Weights of a small mixture-of-experts language model, trained from scratch on English Wikipedia: vocabulary 1268, 11314 steps.
Below are experts of layer 6 (counted from 0) of a mixture-of-experts language model. Rows are named router (the router's row for the expert), gate (a neuron's input weights, with its number), up (a neuron's input weights, with its number) and show model dimensions 0-127. Each number is 128 + 24 x the weight over its row's rms, rounded and kept within 0 to 255. Numbers have three digits each.
After each expert's rows: a language model's description of what the expert responds to. This comes from a sample of Wikipedia text that the model never trained on.

# expert 4
router:121133106134180144148086139107135159099137107086129103130145124151145117155099154152152129095085110160127104139148127115109092103128128114165115103121162117114143126126123141096126148126133088130104104114188160109120130182156091200108151126151152134134111163143122200121175126093137134110105160136173136151155122142117120098146137104133121158103135113106143158119125130096129099109111
gate2:114150094159092098133112160157118106102158165134144113115151145149159122121126156106124093170111158072151145082171151147126158156144089107084134148126091126170129131102129098131151154154092130116146150072116132111150136145112118149105141143160153098131085112110139175148142129093089129130145132140151111135124099130137116151171081132146114128093108129103140126091107090129117142120106
up2:110124100158070145108137119112110129104127126137116139158143147174120142118105141155134137120150116108126110068160117156107118142095126137085143089096137178115127117111131132127175114115124111069155129106131096091124146108113118113098164151162122117119115110116138130164148129142135115148138158130169070137140147151132086145135109107140148121052113142094155159093111114106116176108104
What it handles: Word-final adjective suffixes after a stem, such as -ial, -ical, -ual, -ional, -ian, -ular, e.g. essential, gradual, ecclesiastical.

# expert 17
router:140115075100113147171120149128177121128125118171110130148148122119128169181109115141126125124153141110130132160094157121106125146076137149092126147136135092129100130163140135141115143127132130130165112173137150156078136130089137159131127139094156138086149137115126153151101166120102099131163135135094160178127160111145154088139140152092103103151136149133081124155125083094099141105140
gate0:117150123156131099111086132139163137091149137094143168135142134118102138111139108137169089147160173131135143164141096142109122150138152083119139142154104137160131133070080135094107094133126148101140175131137153141122100126146156110123077118179154139109084138100110110160094106093110137124094125104145134104102127169079132102157113124090122128150149114111121157121125114096148139133100
up0:135117131130147129157137120092117157116116137138114159149173113127101143135129143112155121058119165109102147162140152152149123099139135168101075146133163106096067163140138139142107150121159121108138140147166137156144091145099120102165126124141130158104124090146121082166125135092142124112159095150119135150113096124115099123139152143095108163078159093111159155153118142131107093108118
What it handles: Mid-word pieces, above all ec in names and words like Reb-ec-ca, Cz-ec-h, Dial-ec-ts, plus plural endings like read-ers.

# expert 19
router:132092134121122134137164149088114175105104150159164138150114082148154112105088151117147155110096113113134142130160139101160124135181108151104154131060145128094108149163171143163157153137083104104132141170127134096138110099149128094113114158116135127149136106090134141107114157115110105152127108090132111090119114150098096187117121122131098171125112125135120144154135107135141125128100
gate1:090163147135123107150124146121140135112091123073142140103077131137112158120151147108102130175138130114135120104122112136146148190136120160122145133172137176118142155126118099138150096107127144117122133077075114153168129132142138101095138111146176122126104098076143112099148133138141093141134119118093125128121147063152143133117126130169154119156145142135130066153115115159158139144102
up1:178098113157127115152146159132192129110129176153141131089114114163117155116154134120115158142173137149086107120110150115124115091091139120132186120159153120122104145161120096097152108115128125092100140111168136127122113150156104160097143127120125131109154119105105164152096134179127097111166125144137126165113140143154134148124159154173114177124120145118122107122130103169134098135164
What it handles: The piece on inside names and words, such as bay-on-et, Tor-on-to, Barcel-on-a, Bourd-on, and names like John, Mon.

# expert 11
router:152121090172138136147125124134102126136142160114149115128092101144150148136159131148144161156149098116084107120103093107100152130119145119140136130142130137143157184162128188105091158153104139082148143113109138158148145127150146086164169118143110144118155145147137150117130139190153138123122134134119145102127119130126125136153151088073076081152123083145181139136118138129096135127112
gate1:141153163144163148138134090102103117141109136135088077174102130125130151142099137138147122137147110188163143131144127115127095124103095131152137123094112150142139102109121120172111084123163147123139129143111101103144105095164122123125073159079136110084141126175140157188135115113080136137125141114123109094152119145095127141103182106100138142135132162100121148114143141096143118101125
up1:143147138114106127122173166119119092112084141113161083096160086128100093135131139120113124108096117089156088078133122127076106114112104137140167110134112120151123176101139127118167133194114126153111134123161136155124123172098114118125140114111162100172121112078134126101097116114122128133174102132101128116138144138132134159156129107122134119127152099158141119130118111151192110149104
What it handles: Middle pieces of proper names and compounds, especially Mot-ors in racing team names, also Mart-ial, Heav-y, Neut-ral.

# expert 37
router:133118111059134179134172117138097142177108145160123153146158134104089143115142103092123118140139109123140105112135105133136122139139146140134131128132093136147127115199130156121147132116119109119095121091129155140128099083140105089187142122132119128078129114148089153118149103114113117156110156143149133128095109160074141142160127114129140176134108122127125167123164100112085164127164
gate5:121130140145129155131094129121139125130122167167136152123130142092192129102175135121129117116135163100125122133105085150108103115133132115132135145129137205127123115104149148123171107160111175142130127108116152102127130125120133144083140180114143107134112110180157105132120101099103091115119091127056109116182127156134181101141137125121095107134135111167145086120098115145138136141115
up5:143136112122127120113165157134148118107123132115133142156146145109084157155112137101116130123138115124133154166115122154117141135098130116141147169092144110105124149196131124120106166131094102067169155135164107160150100118172142114142085130134116150087071105082111099129101120122125142070127157153173157107097129148118115121132171095091149143125136135108094143151133120140115132092139
What it handles: Hyphens joining compound words and names, such as Vice-Consul, Cable-stayed, Hanover-Amsterdam, plus list-bullet dashes after line breaks.

# expert 1
router:087116101147140133135082092084168151086108125170137128148134136164168104140123114139162110107162146161104133153126147120109124111130152096098138124145140083135138081112134128117128129156103114142147177131198154089133102137137126112109119092109117107161126140132104111120148140126127199137124106136096160167109097167113128143136107116100107158120111146083118164150141140119143095124132
gate28:123139162159113094117123157110140126094153107133096146160118150132070123116103106116067125136121099154104140116142141142147123170103106094179111112128098137089165129173119128138143161120137150161141134135127107108132131146119104097169093122103082138109094146125173108095121138093143140142106153104149102138114135149125156108119111159100152103112099186129125165071132136152137117151146
up28:135120127123156177147130118147135127181122098143135118093140149130124119177118121133154120110133168115141125131142141131163131091155124162101126160132195105141135159095090094111080061146101131127128104129159135121126157135120128146114128152144151132134164108136120124105124099125104129111175129131100124082162156112105111112113128095166131168118179083142143106186131133119131163166109
What it handles: Final word pieces completing proper names and titles, often in tables and lists, such as Sing-le-ton, O-ne, Ch-ina, Cert-ain.

# expert 38
router:119122117136123111124096151114131149111123102163148084156128138155150119155107152111173082106122171151134123131154145105091123099132141135099097126124153170123112107102113099127119111161123165160080113164174150113115148174131127122115132156165155122166151117105124142101157103091147143144106115170092157117134108094153133120100117117148076135105117151110176166160112150171152144136122
gate2:139155126135166150105106121154140113143134111136147154095070146111114174136142135133141179119131099138090151159100149108147082121141129123110091107136129097088109102140131118143135048120110149106135136135077142128162131151141110107099107103137144190135159155152131106091141147144134139116118103104152101172143102176113134102121172143135127114125122146077143119154087126128140127126152
up2:127153121120132113102130119133118121150135167139110136134139120079106107090139179160133146154124164107158132122105131143158118114123103096146139120156115118112157128115137084143099095127094154088155124131081156090157128151142124168126114170107143126096152160171143122144182161138152110133144164094139138155103088165125138092152117110117161127141118175130160111187143153126153163146146
What it handles: Final digits of years after 200, 197, 202 (2007, 1970s, 2025–26), standalone 2010s year tokens, and digits in table numbers.

# expert 40
router:138133115149080174147130126136098133105146092108130160109141097099144135125135138155109153104112125182122147139143145101133113094106159056150138160113127106118113110169159145117126120125168106106130140130147131145160130094149155162091131104100134094111120102177117156119149176132114136090188139131130133129170137093146163092123122186148125153090126110138133134147148119128120123115168
gate2:130137171133132122133094130140115128134139126134098149161144125093080129107109138127096107125125154069129161085138131140151106135105146114129148058155111171137122117115154168135174099130105194104143126131102134104166171131134150129110124134134113181114121146119123151092092138091110133115112170107135099139155098087142126118139109088129151126101143114120166066141105153146134133118128
up2:133157108084152110127165106121139103160154174110120132130150137136140121089163137111091111140085116160099135188121127131131125098153135131128141108126095100093185143112124095141115126113125158133118112166145107125115085113155095119154089138166148105134102143111136155190182110130120108129146114079115132128113157132124176094117147142152157094127074167117149119111138140123130139132144
What it handles: Middle syllables of longer words after a prefix or first syllable, like the "ific" in classification, "or" in collaborations, "le" in nuclear.

# expert 18
router:090119159155160089104123113125124102139164092128107082119147122140130102095123117090092161149116128154159155078130124122128159098154136121128096142118167133115124113129127142103124123159154121135154163132118126155122092104156124163145140171117079132130107083182120118103154129149097123161130151142103104085140133125088145137174109118171142071103128158126095143146093118109123105117106
gate2:105135109129129093102072139131162102109136159138143179119118101131146157121131105094090132151135123137158142146160133178163112120073097112129168100133169151128185090099126155111115121143106141143157121155165085128118113121133120147132085141100126134154128136139144137137113150108116116075184118132159136135115085122141122085110176131185127126128099123121118109140110129129106153151110
up2:151060175136084193143099098146143161130126109138111144127101128100110109105118095142141160141106134102130161119097131132119136139155117115109125149171095169135133156149149122131133116145127139108093138169107112141107133150109127116140105111156121174112115117167142101095143147117186147154129077117159098108143114149117168114138094118108161081104146100110141084139148116120135127138094
What it handles: Word-internal pieces following an initial s or similar letters, such as t in soundtrack, old in sold, amp in samples.

# expert 52
router:098143150113146137163125119145148176119133144121109135088113176126122129112135134103081130152118089121115115150099145127154129156146144108140143134116126097117087164136154117156151174139154155165177146124139104136140109138135117120147143104177092134125103118098106081117136090134159114134101069128150101094111168103135135106138163106103068126096127109130132178164128131146111129102172
gate2:159135127134107120142112108139153122124102121139145122127119114117122167195149111121130150150126118108155133140071104125158098165132153153142159159132120150195160086135107082176180181098135124101125077124123170110139117149130130108148147105145122165135138125134170094118135114094130126156141106142099089135138112149156114119101111119090159124113112120124171159175138145129132125114129
up2:143137123142104121148139114170105129122164124128116119152169171178114112119106111126151114091169116122144111172142126131108146114099137074090081072139093111097092178163156160133145122120123094154125148134111083090106183150141134135121155110123129127095151123131105125144119138164107142093104095142095153145139155132129134108126136139148066138135113159110109121119111106170122135138124
What it handles: Prepositions and connectors after verbs or commas, chiefly by after participles (directed by, founded by), also with, from, including, between, semicolons.

# expert 36
router:102100092130133141104101104101182146139131092132110182116108123133132163150157140123153141172151094163133113125124115101125140112128146186118124151122168110140075091154111131112143127187107106128129133120151160117113131147167155125112114133123168114116097138138131178160114155126137152158083160145139143107124137138164151127111108158147084120120109094118117129128092085156125102100087
gate0:143088133148157153136128123152097120158107127106109127143165124131112124131121141103148142128162127107154118118105102171101093132122102101144153114126153117108141131125118108093079153108153123124103166112098095110164134148161153106124148093138118132124139149154122157114115130190180151125126132145203147141116142106158108162114162118105073100110118166075135151136181099117141105133145
up0:124097134137116168130132116093118101124107117099128139130092153158141148179132142082115166128140145124124170155153100117104143136182097180114161108114133148101107122121114096143111123175088115111110121162110111167099136169139134120095113131149115138142136107105167148158091110154114136151123166177096121150124151120171130129160114100119121139106072145123141102138154090162166115143132
What it handles: Last pieces of names and plurals ending a word before punctuation, such as ia in Jeremiah and Westphalia, ies, us, es.

# expert 32
router:095126124144154103137129132111094152117140158143156130137145121142147120185145103124163133097091100093159151175132126113149106113149132171086134111132119130094146112099184148122112139083124139135099117125114109171114127123137131117109119159151135116132125131133125104131112149114106185128120045164135136131140095135138144138150094103176099137139089108108177148104107120100150122086091
gate0:110121142118135072169090138085104078130102124143081189173106100105085117140111123132148118136104165123111144181123127110123146134134147106132164111126109115171108140095166126084144133164168135136094124142120102117119174120113078096141103117158130150132124107127118094107096113123144139143111124111127155134113135112125123155124100154165102098125134165106101120090150137114095141118098
up0:122165140172131083126154097130151124087108122145117128087130126107133145110090099168163097098109130174133147158151110155125172084146141144171090146128092144136137144146113121208162126117147118146125140155136100187138131137136117154161124130105117146121152130125079104125155115140126106114116103108132108170144119132096150133143147117136147146156136136142117146117145157182159163159130
What it handles: Completions of short word starts, mostly in sports and music text, such as gang, chart, championship, album, team, school.

# expert 41
router:163136111182117118082127080181115112091150175130126163119163127110141161164120079115116114129125151084098141119093113125164125066120100137146118108155103103111147127150116137131156128168157139090157138142124158147124097107124104144096141117129131137072085093109144116112123137116150132147097151139099138121147148160133140136157146100131138120141109158113144129132065133160124127106137
gate0:131144168156106130127087124124135127114178116094089157165129127161127116113143099071125119091149128133136140094127148125131115135141104096087114085091141140109210141124109144104109098122177140112118114113170155146138201161099109108144131076121161133120137135114114088146111109141127092131131124131120145088139144109160150155118122155103144141102099110115129164131106135124127120107107
up0:109154128119122120168085137131129130208138107115102118129130113132110153127156118111123169090130123151119125122146177141100112133159122126077094119149138130162153096126118147083089148119154136115115110123175138181108162152175124106117108116132148114115142138133138063184100096124149093102114109128087135125117081115171132165122156115155152142138117156106137127117123132109134148144120
What it handles: Word-initial stems after the, a, an or numbers, as in per-cent, art-ist, rele-ased, trans-, ph-.

# expert 48
router:072128145149147126104155119125156125111128107124136129090137148102108092093125171123147076090132126123135089128126132082155116108120128133173152133085166111102151116131130138122135102159108135165129113135133145162124163164105114102134132166081168116089164108141139105100109115146119148124110141150167126187136118134133143178143114095133087091130138078116114106116127139103159162100114
gate2:132097113176114099101181121122131102119139125090106163155089137102141172115173122127106123121150132123145128099134099156123105096115113101110104161121148069117128149099097159136061113114119117123138115109094130120105142140114123080150100096122121089140093160162109135135112183146114167111146104135150130114162160107135139111104111160135132129098122144156088122137145121122127090173108
up2:113167123115130130115131115166099156140154134112153105103103150117074152129100110167120123108106164097110137122115088158094137135135098142132112074113138131132056101142151121133184143120104097111137138151105154142139094111126123132122116097141112120157151124110128119161148164121135086192087149152098127122178131140130124153131099139118091110154111123149131143185109136151128140099167
What it handles: Adverb particles and past participles completing verb phrases, such as out, up, well, away, known, found, used, in "as well as".

# expert 24
router:147127100086118125087174123162096126128137157169116103135145190104126108123133168143083153077128170121111147126155125124187110124110123152119120151148080116114140137124123124136157125150088102140143150141107164156141124067112136143135125151122143134104112110120146106124082122108110120127107137143134159129120101102198138128149178105139114135091108141171146146136157142117119160137105
gate2:163078115150155162117138126163127088107079102149068101161126165091114117101151141098129116121134138181120152159109152161127113134100121094099135092134165145156115157138130157172126128131108132160131119150139165143152080142134135124089126133129102131191133111155119107101135148119120117121109135113131099090101143139116092142140170142140156120166138143138128127078119143165116109156135
up2:081175136114125131116175122127132069149150193109118141112112120156158158088128054152092142151120103105105132120166146109098128137162093106124145147135132105123119119147135112094129134139133114094166131116126105164142116117154150127139151086074139099114144118111089101133121097154140153146168099166080114141103108118121146117103126125134135132113130105101154126095125147085127139137116
What it handles: Second pieces of words and prefixes such as Pre, sub, Un, notably re in Supreme Court and Oregon.

# expert 15
router:145113129084167071107141138108114133116135094105117132088110118177131123094127176102137075118119123105093132143120171108179150116097132117174146130113104138146112127152117169126132110144150128120129102146088108126121128141119151138106110165108103070094112116117132126144111125151145126140171135126129132080113141125071127098137101092145148128161112174149135130132129144101108179134171
gate0:127185140165110100074148110103133124099121129121104144119131142095153135109108143125156106127108128154135075143122111173122114131141140154137146154133146141162117149137114119139124166169154080114105136101163099130145151101157105075113168097141112100083112144097145148166138137119126143117077126139110105106167155163094144094120104153146152125128144151147116115118146182153104152149096
up0:108136135146133144054150149115176125130118107129118162161151134103148145103146194126079124118118122121134103089129091163114082100136151117098141130119154144136134142116101163056143140138108112097110133133122113116125147131108124140097127129097161114134128145121100112162150163125145171143137128104126139067155131127085149140113082113157131143118160125125111079118105142167160121146137
What it handles: The single letter b and similar consonant pieces inside a word, as in Heart-b-eat, Ser-b-ia and num-b-ers; also occurs in math-heavy text.

# expert 29
router:134163116093116104117152125140127126157123104085149155108130118108099136126116135166130146123087171103186116120118154162116114091168156117179121090146096151123114109149138125113137163098144106115130145152123150111144158127113112141138176090131061160123135114077133124167098144140152138122136132089156117104117164139111126116129156133169139084141137140124148090132106078149094131111095
gate0:143113118112130097136117131098157120137167172129122137133108112113172171094125113085087131125105134120102160151105185110168131092165158164129114120158128160111146119073129116078138104140117129090128121146120087131159151179133143130144131128120127080173106151103099149118138123169118154131112134116138104128111154089131136114159148169104154151097122106133108085133104126160141125129162
up0:152194113099169141094145141131178137111143158065125160129126088141133140113127097145157141142122138097118099142147149138136129112128110183108195150131108142111125127095154122120142099156166118138102119130121113130164153098106139140109107139160086129137131127107126099099159172126166087133122129110131130136134155109159132117160146166126107114133133126119123100138057079143107143125127
What it handles: The single letter or short piece right after prefixes like dis-, en-, un-, re-, as in dis-l-ike, en-l-ightenment, rece-ived.

# expert 54
router:113120170126132131122110161102113161103150155132099155136140104155080122098090141105136109135096124134091162085166070120106154141171105118096124129129105101162104117098131169157106167150120143154118121148111129147084114151130103139102113123075153145126098099132138120110131159125103124122125097130109108145176148150112161113158122089119116138172140116104121132095152135085106153141086
gate0:083173114094108139112137141111158115108135096121132123118115118134109155140142150090115102145126094121125118132095111073110106137142124102090127143144089127149184144111126086105138129094131103111101116126124115093092130088150089105137118144131135118124112158114127119134146155089076144141170130125133134154107124090112117073114092123139145132146180123182133084122172144115115111180095
up0:152137127128129097163122133127098100152140145128153119086110107147156119141126127129132156137146079093156157138157148185128146106128140116159078105104130132107084102170154167152099154124113128150145139091117155157149087129114146116090104109123111101129115108125149121167107131185173105138095137133121128126082071105119086140139166110124150112126104104158139147156113153163156144120135
What it handles: The orn piece in born and attorney within biography lists ("Born: March 18"), plus pieces like writ, art, sing, from, and date dashes.

# expert 28
router:119101134096100164190140176148123144090110117132133122158146155149119125107124143151165075139107145152126124104115119125067103161115153119112135117106140159109129108070110123136083141161099144157137118109135133116122161118094142136169102116176161080109140107103141157105153116106099127124159123142116128143152128127112089137105091119131125141102100150094131154176134143124140112075130
gate0:108147145155134098116182143139120102134115120173128113123093135124139128125111165150090149153149150159136140150140098123172139173143139120146161130176122153153153130097108164126116152089115120135099152130125093139067158149111118101154079114103106143142115137142118125111116128074102075098132100168138083111118099128122109134172112166118137089145133152141099152110124124159105133108163
up0:121134138115086130124153118140152119133144109084102170148126134124135125122150138205134130171112099122135124133136102092087079127153118121139203140150098140114135151127132132119161131130139122106096113126122070089109129157114156146168155114160124133105152157132150129086132126111118134104112145143148142139095149119134134144174138183127113167121156166166138123078086161145120112131128
What it handles: Year and date numbers, mostly century prefixes like 19, 20, 202, 18 in birth–death spans and date lines, plus day numbers and dashes.

# expert 22
router:163172159159114096106154148115146146150136149087128182104134117118162125152090099136181078122131100122108144132106109146168134155089131147167116116097129169083164106128127125152119181158106117111107118141089107156111171108152147134091144155115123126114129137110121150142155120137150096148102079150119140141171124098151115101122118103131124130124110119072140131121149137100159127124152
gate2:142153107160129159151155091121117102108127144092141108135127113158144145095134122087141145135085161155147120143081116113093083133097134144137171152104143137142112117083118142193115143123158136141127117136104128093125132141146093150145121132106107103149142142145158131095128146172123181153151121125141134153125138085143087111105168140142121196126128161096121076118083114114140144145146
up2:131147114142158137146152101114095104074157155128131119102119149154166134153123144120107139101101139156168140148128122166117079152119178148121139155083108120143121131141128169174125155080125165111091142098064156121104123158159146128151137149114147145146123131143129134123080133112111124141129108108105139137132143113131117110086181158107121125142099112094097075100128079110120147132128
What it handles: Inner pieces of proper names and religious or political words, such as Catholic, Mechelen, Chichester, Democrats, plus capitalized In, Col, Pol.

# expert 39
router:139098073151136155109159139107129121159142138064129128133066116097114104152142098193126130119149134109157142117125151110119134145141157130115124144144069114180113130149109131166128127115124128133117165167115085147134098101072104132116129120110169138132136120153111150121124144090142150193120146130124147099134162157092108142126126112138130158155163118085125105148135136139124100092127
gate1:122125135129133119149122131123137095093130133115096127142151142086164127141130138107144081105092138102136123145093136102101108146143154137162148125114089119135137149162116109114113110127156115123130147146077121092184106143142114098126110104148117120147096152117126109133155152137073142092189106111105131171138112119084142176143146125101128152146159090074154166126159110162159100135175
up1:115080130152126100160139121145113138157112123093120125116159142135165111126143122121113132184124142123111098115134138107104083153123134101145116141109116143122150101168143123095107112115148126151105160120116066099142107128081107126123108113135108140193103122145100102192109128135077135112159131160150101129107134141109148151143062134127150120127087160131156150156128104116110114181162
What it handles: Middle pieces of foreign or proper names, such as ich, ch, ist and ig, and accented-letter bytes, as in Lo-ch-ain and Ch-rist-ian.

# expert 3
router:137155140155143182102139160117101120099141106119149155121089138146121140173104112113117163114144146088111136101136166172118175156145107180143145131111109093105075177114120152139120129123109142132136118143116158131109127107116129138135181137169146098147116127153110141184114141138163140146139094131134104123111105166152149085097134139150118135170116155153110123167163118152121094098139
gate0:129179172158095125116132129109115109122129100128111176134114105120168152170100130103095130096139126133154116122143145079117109186140128117177137082096078155134126161110154143119126150121117094146151166156170134123142128123145127120141112135112132160130095133132155152125106130087142119113171109116132111119144160107134129139087123142125093149197141159094119081108093146126120121162126
up0:118182147172110141081111168131138100090122090158089137141142123096186112135148094077130124093115143107122143124134170110101138142138103109131144127142062163102062151083098136131100145121132103129130128136134162135156152095147120127121132107103141131129115144107092173111102125102084125122138106118135083112157143122112120133104132132142128134167162116100122128114103161129114148110138
What it handles: Word-internal pieces like em, m and om in the middle of names and words, such as Bridg-em-an, Stratag-em and D-em-ographics.

# expert 45
router:136150150096072119097149170099124156132093141142112114074161131081110084133116110125117144119109139122105093136137120115102158103168099139154172116164140112131102126079157123146124146100124157133164139119109082118165149091121145119125134117099085086102090110132111124137114134131142135140128152158131079088140145097176119130120143153137163098149107121118134089152161131114162117133118
gate0:146148123126133178157118116159117094121142155123145091154098136130132115097168122127100145141143113096113071131109109158132146115131085150103124159175143177150122098123113131132113118139171132157137153099105119061201109137132126162171129107109088125132152099136125127138100136182148129122145125127112125138104147125119076143090150133134136139163157154163130112112166133139117141154107
up0:163126108107117164130127097158183137104126142177107131121122133144162144129143172115178131116126163114140108135117155106125116088113158138179084158146113090133140173136119151131114127161102096113151121120176099134122084153116077135137120107144113095076140124114128142128147147113131123080145150128101106150135118130184170117107168168103120169140135101125107114134141145139130158118146
What it handles: Piece it and similar vowel-led fragments inside words, followed by suffixes like ions or ted, as in amb-it-ions and comm-it-ted.

# expert 59
router:127149158067063145119177088128096157130141105110072124103120145137127129132133164110121158141156112119154147116094168107132124142063100155167106156127103105129127130132104120097135165111134085158105154079103165153144133148109119131135155147131140112147119117112153132148111147149135138145130110108126114129141125113132107153136139111112175102155149134147136064141127116130157182151128
gate4:125103153111175127146133103115085132108137109161133146143115117101134169126164079123150126082094115172129154158160119108137142113147142146121104112118165162114141163129132130103160125151133106137137153085119106183173182113168113147125151110105088091125123134150097126120162160131120079112120086102129121117094069131148112116122127137149163123097137170112120154140123132138128110142097
up4:074127127166136124112097135125149156124127169142133142109121133134114115145089111123137157121108108078161175145142132102117152127139146119121184116140131125148141101118118124097161119150080126090162080114117155133093121171113115117085140140136122092121124131152131122089167133100144100081176131123108124151128065131086130095149155085143104109126111091134138131120114130179090119139129
What it handles: A single capital letter opening a personal or place name after a comma, the or a pipe, e.g. G-lenn, J-im, D-aegu.

# expert 35
router:119127165099154169159142117125145136106121162159096108137099072155108097174104102142164147136185121103141153147101103155119104129058130135131121106154125123122143115107160132107152137142108120146138155109129102118152143170143151118095142141122099095124165095080087128115143118118129085107119167124122106128132145159152126113109132131157156120135127151112134124160123143109175092135185
gate2:152125143119117153139145103115127131141143113154116145147124108145105095125144140120114154127123130155124154116157059131122156118145124168140156130163163184158109160160161106111140110085185143136126152128182092155133125105120102123105163098111161113125119128160125143099165115101096130096119150108140118087125090123126097147127110114178182093097106143137091157103139149122148142138098
up2:175119139107173111107172087118111149143126115146122123147142130119089120103132141112111102142111146176118112124159119183142152109172123127138127139187163122106146164120145084114148115105168140094134150123154089162098119127142129089084163113137122158164102154142118133109148108107105154117117141108185110089111131102138112106102131137181172099115123120123099143138134153144102139137115
What it handles: Colons ending infobox labels and list lead-ins, like Country: or may refer to:, plus semicolons and pipes in tables.

# expert 61
router:120114099136164121142084145088148143094119100146148124114127130142130177106115146116172110119126081153121142158109143093121142194132139112101106123102131158089116114111149083133174075137086090145166162102146141119115127158150142115107123108084147110144158126111097140126143136125141185111132097128141142152117110166171112136156143158117110165121143100129143148154146113146131102138092
gate1:151136127127136105119106133089122097086115075131132113173126151141144143119093123160144133169102119171064130114094142147098144171127127087108136081152114147119115129078134105109150101103124115115109120167091152182123118123146103136111128105123122113077127099115150111142105138100144171187150152103158126178123157108128137113127094138136100114119115142113124122127104120132168106136098
up1:117128114129149102109123139087125099090138108132108142134135133136117174097089141154145137138102082184071125118088158116111156172143109092128122090141108136129110115099102105155163109100149122104119122129122125143156094111188102120095137117121162109121168083113086145133112127135145179138129142113128105158138146095097108130143130091147113126122106130144110097114130100157136093153070
What it handles: Final pieces of surnames and place names, such as Park-er, Campb-ell, Mart-in, Aust-in, Osb-urn.

# expert 50
router:115145104119146107111181112121074111148120104137099149110121119121127137153083146125123166151101117136160129100094137136117136100156124164109137140122140142092136111123156196114124154120132086144148123108111134126152160102157137163151104120164132112120097135150133142110155129139122079079105091071120111125119074175126114086136155100130146117128153150176083137164095139130127138145125
gate5:102104127105077141130144116105102111089099112120082130172115125097155159126104139149117126133101106172135102138081136096095127178113120165085131098124119173152125110122089169121140151153129120137134087089132130084110164137099119117084143131135164147108115092079147146099115099113132110120139091127133115152137152115163084107105109129146144117128106144102114095156129087110117119138119
up5:127117141100151117113123121128114122147139138181143148097099107164116143130113101129096152135153103078101143114145092132158104111156104131102114136149079107102141149140170079146105127094114169142114146132161133177116101098115156067150119145166132098126122132161136129112115125123129150118102170141085141124116132115163183162173170096135126152155116134119129145129159165145097132121102
What it handles: Letters K, V, G, D, H, J starting names or words after a hyphen, quote, or space, as in Alloa-Kincardine, Bar-Kays, Mon–Khmer.

# expert 34
router:134078149148169094122127131144145142161129074132150117106171087144100094135111098141158142104129123129136131081062125132129145160116153150096130174119154137151104105112148120113146100119106169150130146097156103167129109076137147138105133113123128120137124097104140110119115081164160143151131133117176121085129097146113168094163101131139093137161134142120091135107128145140139116148149
gate0:099129146166152072145147088115156125124141142108154118132129138129124113124148098130137152133132190173122177085131142133151123171141117184114083114203175140130124130124126103119134127124145063144114150142104133130120150125177141146147132121110141110153137099173130122106133119094156110106110123112089117075169123140121130112104114148133179120128163131118133099129147116142115143143109
up0:117102110117098159123166126140101134130148084129106138120115095130153108118131096155157118175075165086061120135125164128143139103108154110119127131151078099131103152062108082130161143130151112143125160139119129112106113124123113141133120131119120116105150173141103141104144138117109139123133111117118099113148117157164157127113109165167090084154138101146111141150085171144085132120143
What it handles: Capital letters inside all-caps acronyms and codes, such as MRF, GK, FIN, ROU, WMEX, often in sports tables and team lists.

# expert 14
router:139102113153157097143085154114120152149131097152090124125142101114141126122130087082123165155165112094142122159164184128111107111159108153093165114123124126112118145107155128107166091128091137103159122113172147122089105101108152128179117169123125151115068132118123130117086132115116149106135174156137142115150159132138163121139149169167121101120103094125123110133087133115126144138123
gate2:131141157099152118103105122122083125179145137124148160122107116123145118093140131111144103090070113116113132129133150111118146082140112150133155161078107163097127155143120110117104149100145110109134139122160112108132145105131145141163193132073132108163149115170167128131130163157072113072148091119127148120122146125146110127141140133149143122143103125136119078109150116162123087155161
up2:115088122159103107158085106121151122135124146147150109123156128123113171152135156089110161076119117169109127165137147116093198113102135105133076102117176109111114123118169135142139150172120103127134146148132149162114103140175114147129122106120136095173107144175101063097162138132131129149124118112128087114108135131134106099131146122143139160141117111116145106121107137116157092141130
What it handles: Word-final s, ers, ors, ists on nouns and verbs (clubs, stabs, insects), plus relative pronouns who and which.

# expert 60
router:134193140113144114099185139129162126158142106188138083109178154170156113135132118126131068078135124120138138149120115130105155154131162158169159123128149122119129157149124140134123120132108118133127126128127118140110111192114119126123156091109169123083130121136143131143137152147098090092132145154141150102137163094116169139128142104137112091167152167136150087096131123124129137117136
gate2:145121132118156114128128130145082121133184151124116174122114182141110129123160166090129088131146136142153124102095132115171124150112133120098160131157111133137151193134130135147100155148132125148093090121171160140124112132147143143112171145141098132126086145137158133139161118125113121122158088130063147125128110122128121164119081151144164119130153150136171094128120142172126157166161
up2:111117149103149100124110164207134141134121137139151103120131112137103106141115086110130140135156141133187118134141186154119161147120165096134100156105138119137145147106157130126115169128111108191141090105143119126108131168118142119125110155113134148156155126137158159109124118138112119102103125163177162125172116134168118132131108137182138096102090145138159119142150141140119172134168
What it handles: The word not and stems awaiting suffixes, such as ent in mentor and mentioned, direct, form, sign, sing, count.

# expert 42
router:132100133113107138111155108195169109131165120146125133135148154117130097093133137119126163097145131083123149104124094166148170126126157086116109145139109111134122115114165123164125181131111145132155132139158100164172122087126141161106171181096159123151146104125140143112127145121112172142156136157123116128125114093112132115148128108127145136079101140127141123107130069086179119132144
gate1:148137173160101165129134131125140134142139126098102140138118124138107129139139091108118126077121130085144145129127123157147087133098147108132113133133153117114157151093154119151113177139138136122107145135164103154116090104156123129136106132095126099115181155153107148119185093137093134123099139098138123140101101084144033092122111124100155144114131129133074105138131109162144101100134
up1:148124134123107107115129133115133102138120129124093158169134143103134129097105135130121117120106113123152135117144129090147110120092140089145183118126112142118128156122125142132101114137121137122174168146177137161102104099145127121152158147119125154155128117182157213185123112137099135132131108095147212141150120090133104124116088120133104140144156144130072122140118127160130110146085
What it handles: Second pieces of words beginning with a capital letter like I or S, such as ran in Iran, ee in See also, Suresh.

# expert 31
router:138138131169058123119176124119099102117120098098113162128104157124119108160135123128138130145115125136105117158151162138116130108106143104135166142145131122120124134187135137129110084082140129082133158100096127124162125148117085088142132161150161142113101099138130160155125133122108088097126111123150121128091167105131106169127144110143162085097150099175092125083140092119142134105143
gate0:120121124136115137132134160144177146109149130112124127123116088100094147118139135120114139161170104156099155159130129130175129109124143149121158161142175120109152112149186059098132096133107116106116131118118141149128142121122156112155152135175154105126076144145136141173119191086139139125116188102163147149112117107129123160136136106108153109096153149122117107120139119159130076112107
up0:099138142112124106166123145150121115119166093137151141136121123116148152149081158088119110139101130144161138155141147107121076120157121139150106102126133094128136111156115117115119116143096093107129133116096164130104093162134120171155125131151130109163138136131118138190141163118122164117099074122188119100112160095134151121151130116092126139123117169106100164084159089132152158176121
What it handles: Word-initial lowercase pieces of verbs and nouns after the, to or a, such as d-enied, d-istrict, loc-ated, st-roll.